config.toml
router_bias = true
lr_router = 0.000621
num_attention_heads = 6
positions = "rope"
rope_theta = 10000.0
init_std_o = 0.00732
beta1 = 0.95
decay_fraction = 0.71
max_steps = 3757
Below are experts of layer 2 (counted from 0) of a mixture-of-experts language model. Rows are named down (a neuron's output weights, with its number) and show model dimensions 0-191. Each number is 128 + 32 x the weight over its row's rms, rounded and kept within 0 to 255. Numbers have three digits each.
Before each expert's rows: "comes before" lists some tokens at least twice as common just after its tokens as in all text. This comes from a sample of Wikipedia text that the model never trained on. Tokens count by the router's weight.

# expert 17
comes before: "\n", " The", " and", " 19", " In", " He"
down7:139176100093114158140121203146169093088098084167059058155161151173120135105165129114104206176192098125101087165114148146124104209120136144152165136155082131163126116105109112146139143149106096137125082141084125088118138121138129152184081138119188143119129173126139103154097123169171091101122141116128072154089119103124159133163165131129129090085133082116134110092148088118144137089126091127115151148108124120105141114133160145161195142099149095094144140142161166138099094108178167117063216159146176148137174130152126159165134133227131185141067144136151171154147092211167123141
down8:152122156104146136131136218137101134136129133146099152104169112075152189121143179090112032149144145101119150117136156058148092152086130139133084121093154123103127078126099093170106096096173141104129061133132109153098169108150114148093140137155148147097181203110137129164079125112109145135134147093115072103107230090116139160114122148116102150114188207092189112078168131163094065142090104147126151145107119102132127146177092089138133129078155205147138143126100141102087083151119116137126144137102100084157104092129180162136117157183184112115171113162208132107169130129140147157
down9:117131095112192099165128091125102132156112128125146104116110101180124143080106132075148135124159084086068154121119151098104127133171107105121070106177145103130087089088119213113134159090142136118177190147146105160136108062176173132153139072121154096098122144079105130094157175148125124116116141128177101171113140141117142082123107154147157178093085099081125086095099060099141087131126126085103176125074063162137128103095113093138110135119172153124184100114171135152126083169141134143159200098121164191139119135146192109117075143134147069077154061066172131137128112130097131048
down10:135093091126129143168148118136115171172188158204100066121116041099106151105090109091119177124085111127116107144127122110134162109119137126122137124060122144101141110170137170119053142147126117074164088154115084098137116181161129143064104145134128144120118092129063136098127167106158218130146123085132169132135085095110193128109146140113101143095116153113060095089124146101113121238055118154114068126100147126138075095096161090141124182080095152202112103169121096148134131133172124184141130102140145192129115123116089114100151116154126082138091151140123178137120174172118157100

# expert 18
comes before: "\n", " ", "20", " 1", " The", " S"
down7:088143105202150123148128093112133133108187155135080117115138194098078088152141093088062088107125140115096145140067148144103136139107049094130100162086166211103084133104109137100158213051128182080157114132137140075176016117184143119127138115168082122176106142167132111138129140058092173078095150190083100175113149091118172120110176154188150137103185113165141116098116070158108114117112117137134145112120142175100127146152151132147123131114101122130129126157137108169103174155097127136152101157133117092095149105156196163135152147154123119157141109127135077126130128113120126136
down8:072131130125126088093160182149082147155143129104173125092153172118160151130101129157108134151108102155107156139167073163121135070103102176140192113100148068112036169166153101084151097167094106149166099167086150097093128106107140143169136197099110143147179087187167107144161090182112092119125156102169159122107119171116164160130122177109161102170122119096113148114079135135126124130067099097104146124095141155088193099117152078122183088087102090093101144000125167078119130132132126125126073163139139100101090150115112102111080138101064149115107157131140124144105118124107150166
down9:173159120112111105166169134131099146097157123110151148121068174150151164141164095111195127121114168106140145091161154132127103158112098141177117113169161198191118161130135119133205190180125057109105139098176108093115113142098156180179088098124141107120136103139146127162083093146140113079170165138114110120137138156135199140110138144128097078163112139161118151147161102123097080103129188094193151095069179145146156171165107146139106155175147082107123125116129149053042101148160188109076114171138120135224174136094130167143148105179141106085131134154147089109153115134102144151
down10:191085206099094111094139141197079083142128125141105161135162134180154144122156088128106091121178187102126164173053065136073142115131118123184180143083150120123085162109141075107170112084150150148145048103135146158154152063142124073166096135131097138167120105120128159159122128093176131113134115129128153077158105139115112131105160109143075136112173161167145120136129181117085112102110167161145075117140133125136121164177125157156088159123141074188126093134147126096081151171135123130139217141120073172137190154118077104134089122167168087170149121149165106069134091135104108138

# expert 15
comes before: "s", "ed", " of", "ing", "y", "al"
down2:107142126089171156090110164160176109179103155130199160137062130117107092122075134162149216124169151175123082098114155091082103126133159138042098129132214153109152149116156190146112155141170141170157112184096086129142098141146151185126131138098172135102174152127099143093177140157167121127184133080044074132100135157153147124175148170142161149151144114131152108136166130067157127108095098141139157079101134154098148170103134166106123143167144121124133122099133096107127145120087176112056145172156092175107081159110152139118113098102178147104115091102169115103177130079163167158
down3:149040137121127123097139114156115207135161109113152099131055116117095115097101143130094127109136102138123128118098132112094117152116148117173166113133153092142087138152130096190153157089138183135061132138130152116088108113068128141190171128158063064172088103146098139141139119137107112124095136105108147112149133109096097173160089106116174115140178110045066086185096181147126121158141159228130086133189126123124107143088146105080105113113141152181090145110101061171131122120102141127099145149089101120111103115041128079124158079107103180155058125136098145140146056095135153131
down4:148127145173120127184174189205144081155114153135149161038160133159088166169141064116165121068097162141105110100150082170088094141183109150177121084128217116184142101131115115124109162077144133093117070167182121122084158107098147094129147151123086132148106103094172154087181111099116112130112170099108123136164108142162120101154141150103133159171185080116194112191147126132168151141145118101179099122098103146110130063104147082142121086148089119115079177110102155142163167161157107102143150106139107128113174142146177112111159211096151127114158129093082140140112142154124098113
down5:103093160163146181083150127161150115161106135134153104123145072099116099075128106181182109147144105131158122121132158169060161088152072111118141134120116128104117170064101123114155086124102165135147230101163137116143101176111112119077071102107095145100189094060133101122110047160159161134154157161062129099142128154174144125099157054102147157146116118130109094153173119150137145129148133151127177104157124132130069095133172118130100092162124172141105091096084178110103117181072095151156125156193176154084113107140064142139138114063092128151097156071102105180132151174132131132

# expert 11
comes before: "s", "ed", " of", "ation", "ly", "ment"
down7:075124124112131081122112119138064148112108171117127098096116079203065112143175072149100162157121139103149118102069147125140144103129138136128195087143147153176175128164182128155118107142121124099092144120185131147140128094131130130105117173145063105191167082136095123124126125119117106162134158160143125165116136122140164114155123181122163114147097140144201156155128165141123041154184123137155063135219095087117115119115124052116059149171150141175131151144137125185168113118081115134089137140167095130100126111113058106119087147071109186105142178161079153138041093111147113137
down8:168131161093125083086134099095111098144108163159133129113144124155088152110084151123085150149125092133133089133090132113073078114142104133159097118098107147123138117089145089065158102115125158122149193153100101118135142085095141154111101124082108108085154176106149127123191118119144177111124100111124239169120155162073145109067162087086151090169112074183101104127171110098172199109123148108101066122053156108072117114159125139138105121170159068119147091178103136152110119203128120182130134086174102116135097145197173096135101160113179081100163085083079105139140112117154162135
down9:056129141121156155129180131123099073145154145058137096077112137038136100101133183127132143128132122110157088112136154098140105160204116064127115156134115139091060148138160101155167108092131128121136097107122120143088134145080164105115083133127082124094150109113111120067122188138126146178079137136165125190120130233159143118087154128181108116157109095139100130146170114114166120152065152113179118136106157101089098115075179138101115153084179145134154190100127111151133195135096159107116107163135137081187089163141192191122101164064166151164091115115095139106146151132158110104
down10:119114167109105076121098135075106182169122096128075136203116051121120103122103149145135148094179163101091159105094133111203186127139195185142132195111114125162130140104139112100128129170156098118176132095149113077112122096097124087148169194112141119193176168059148190112114139146118132102150111128091134111118180176056111083193147137118135145071143133151134180172145125115136076119154105105121137153155154092096158079132119169140121090178092125102143144170123150125123170144128102169109197125045125172117153112131115172154131082146118128104139150111153164111182096181096109113

# expert 9
comes before: " ", " 0", "\n", " a", " the", " 1"
down6:083183153064141151142136152104167134091175104137105103146092125124128138123156086104210114116129148123121155089106124204130171069107133120107193108126138188116109086147133143155125142121170070083151168090077125092172115161109135090126164158105110089110135128146173147081149134149147079110090139096157078115099141170121088120109113147111156078100155102132126104133139101083157112166131074152097122097217160127103139116140179119055149118150103054153123090084134134112120129121160071104078181126133127137180089140124130126128140162064092159183094106148096149194115211080087093160
down7:130124149111196174141086138050054136129112142132181144133093094089109118129119135180091141148092158111133136130141164128114149131076118123132168202166059095127159160136174102051143136154053206058173086142196127083122104171111132144078157124103154084162102147084080123116113171111129066180122123116164177113081144134101080116176115113077194167151093125122196130127117133162124081111135153094131149164122124118100131143117124145119115140190142073164186112153142184170107101115101153175102147115121176116182110130129167142148119114101116081136125165130111135120127086131143099119
down8:125138172126164157174097138103124111124141184137061181094162126104105155175160130113143121130149144120108139113041134118165146113133148134127119163130109171153164124141177091090104165088164135092133145122100123105126170145147126116130148158111141197164049131114106135104128144105118106157114168114113208139136117156152151127124106126115147077085145130166124107139142127152133075147162114106125097126175190142168095148136148056118098100136099174194128163170140111089169111118118075093074079142119097164109133133071141141223089169075141102151161145240028168110127092094112159096
down9:087077120089167068102122088160088130135080140074075091141107163123088163159093139117087148154128115125148155110110139140137142223074111112158115170152127148116165087138162131136160089134177054091058103125124142076148081135152106108159103188118126102182107113084134155168157117100173188137124148147141119117168103134140130190156113112178119100141086121156106070132162114122112124084117199149188100139111123111084169128132128120098131140139091076100128151161181087166111161124104141130094043110147095118101062118141121121094150130091121067116215198119133114145089136124142162097

# expert 31
comes before: "\n", " the", " The", " 1", " 0", " He"
down2:103135121146132132107133174112122133144120155109110110138116142165102127106146130092138110167059142117104164112126148173164099143169130153189173090132143174061160153153139195172110131153084090106114088140085057131128175122108186155109092139067110096124111168098153136107204087166187160148143147132098101093111149107136146162096117105094026111131138108161083087080106127089087139116073117134143105139129119139138180166124149132150114074193109145082150069142115154159155108126111152163083146158122093104139197186199149152106147105182063031088123118124135104096141136108098135118
down3:113135106133116121035124082106121109153073112114149143149155099115158124146090143134097109093191128140126137149100099117077072059105126135184072152091126115086144085148144112196110174097133180107207099135122154138109153111104136168113110133099113102170123150136149147105135088076123153080144106171126139136112094095162106106113175160171162112156130133123176120120144131183115116051120159076155147142130104144117117147108135088099126062139131133073097049107130057048109066175080160104083117149152151088146090116062173172181181122139129156145147109070161144108151100156102102120
down4:095128117119117062095095135155057139102122096159071118094083101133123112114195148131166072188160167127079118160157069093173120103106153109197142137149100106123179093130115156152146152064202136123089125083158116094128181095165133115117184135197115123107161124093116144147127058161051143117139194091103153164150116183078125145163119134137107111123149161123173154104136142179152120150091132115154126128140180165141143175179122065130110126113117158123125098177073100135133107083148038118162103092089091113119148123175114129144160087163117060118144145109158154123114103092119137105
down5:144138114116115186082123131182133080167078151146117142123042157122153167115139144132135163147071082157102114121075088157078171167112112163141125142096162104154123132163066136112110171078157120220140118160117113184175159068104133159171140168143143112086161175202142100127118121157149062166121128128103163136111158160134172162137135131129129120140115106137171168121142124100181124146162129108164102073117118162135149106083171146165167109127074176114066116111103101146105080143105102098107081130143085041124141094182124143194107040066090151090115121120159139115128127123159113127